config.yaml
n_experts: 128
router_score: "softmax"
router_cosine_scale: 10.0
norm: "rmsnorm"
beta2: 0.98
dataset: "wikipedia_en"
Below are experts of layer 2 (counted from 0) of a mixture-of-experts language model. Rows are named gate (a neuron's input weights, with its number), up (a neuron's input weights, with its number) and show model dimensions 0-191. Each number is 128 + 32 x the weight over its row's rms, rounded and kept within 0 to 255. Numbers have three digits each.
Before each expert's rows: "gets" lists some tokens that make up at least twice as much of what it gets as of all text; "comes after" lists some tokens at least twice as common just before its tokens as in all text. This comes from a sample of Wikipedia text that the model never trained on. Tokens count by the router's weight.

# expert 24
gets: " the", ",", ".", " and", "-", "000"
comes after: " of", " in", " to", " on", " at", " from"
gate0:138079144147142158153134172153186125095167178104080186116160121184133119110137075125085107097118125138119117133161132125106157196145182172067107156109151134100128095110129176118172117101132127131099171069102163141153148157167124166126103158179135125113094129126071137025160105096126154173152118144135138153131174046161119175181147115088100159107086081073069153149112145133075120083153126105095146130213153065111176154129129120144133114108177152106127202132173160114101132116188148158089134091061159122136132131056131124142123134118147129192098148101132126114134101085160131105
up0:100162120143120109105117089090059117172117047142130064205100151115106120172106167115180135107151115087097146125098087160104150120100061078160177107131152147140131149165106118145132159193123136119124109144165106088106085081088095108163098073131149154123137134137172095163156144111141142069118135103128101121138094193080106095125110129178184153136190153163158087122148090127112118095162150154136113136050129146116064132120076119142132154142052114184183069113101107156149110152049129112178098144181137147092088108179143148131155165162072090111156122176117130129091121160142096129

# expert 74
gets: " the", " a", " as", " The", "'s", " an"
comes after: " of", " in", " to", " as", " for", " with"
gate0:128089079091117083132171139181048072131110126108121170121093102119150181162058118081150165135120136074098149153162105136084142123136097119160135135131110100175105149123102067112131105115123146147106108125152051096144112083106199137127076084146076090064137060091110146119133151136115107115083169123068128061141167062121184155104121120111126083141100154167158161114107178192149149134137129164095161145065133148157079132133165115183104138142094071150179107155164087132125118158128178133165131158138109175109166157152141103112081144094126114131088169107075078141154120088091154134
up0:108134108086112131159103141159126114129150151120105088088163179152151135142112127148142153105080111107103102166162105180125116187128165106156134133183078153089150115111071099118119153097166129108083112069143198102088192120086157158086176151101047115163131107169230142198111156079116081143097162125111136148166062148139162134103068171145154116131159132097079088125178122146129063153179117137148202158129117159093157107081120151105081062148151123144121162161120151175164095130158083065090130134141097110148138103104151176117098147115113114091108103111165103089106164146147119127

# expert 84
gets: " the", " a", ",", "|", " The", "-"
comes after: " of", " in", " to", " for", " is", " on"
gate0:179195111127149087085089133149121095198130077124144128186174122106184155145118133124100117180113167118132205104114119133092167165156137150122113123100146117125112164116152179133108186182098157125151135144109123137162086149182127146142183097159041129173091110122076095139135164164191142075091101157111096134136064087100126125052171166101077140128133174152120161138162122153086130152138149120093156181166144211052128105163136049085100145115105148149115132110152121134114132131155173167164097158159121103142135117112137132188141110114146149190115142162103124146174152063115125136
up0:165072118105088119139121126123140115131094146155128154135118167140055144083114118149146093095131113165125067117099173118155113012094114103116114101142121130131084113121116133164152091102099134091111086149135104141115134085141134114108093126060143131102130107124122145092088126082046090196089161099115114199115134140168110149159117121105148124117133126106101089112122133111087145130138110157099086094154118077173124175104116168178147149139139129083176066094074068092162155069088098185150114123126121019014098118140100107126108137124102098120183156097124098134110132174146096168

# expert 80
gets: " the", " his", "'s", " an", " its", " their"
comes after: " of", " in", " to", " for", " and", " with"
gate0:180129092128129159123110101072060132139108145116157125135159128093169112171123158082162129128137141177107130093118147148142143115124143188084127069107087134157146132128134026172195155087129133106120156124119113108124148059171062141127189136147105093158212124076172117135075099197174126105126158077060160124133150106138164128116107085100130130143080148182106180137138121142137158198128136095155154125125158126171086096068131101119162117153173134159174200125128167104133066157113167082130118124106100160143116079194094116166141137155118097105101134118168149179085156098124129139
up0:116126113125145170106128162109086122135116111154133070126128114126212101153083170118110092120083151162113107101121101117165072117167119117078163100174075100160146175145157062073120144106096110088115169126160129112098121103134099134133192130109134110107242167107136106116066122189084103077124121144081180134162130144109145119110086138084089112155097204123114129128121109149161143192085096064127182153116128108189106094058091072099179128160182155177149175132118142105153123086158146119152124111102094100140147073209074138151126131132133091112142118125163124145089120107118134107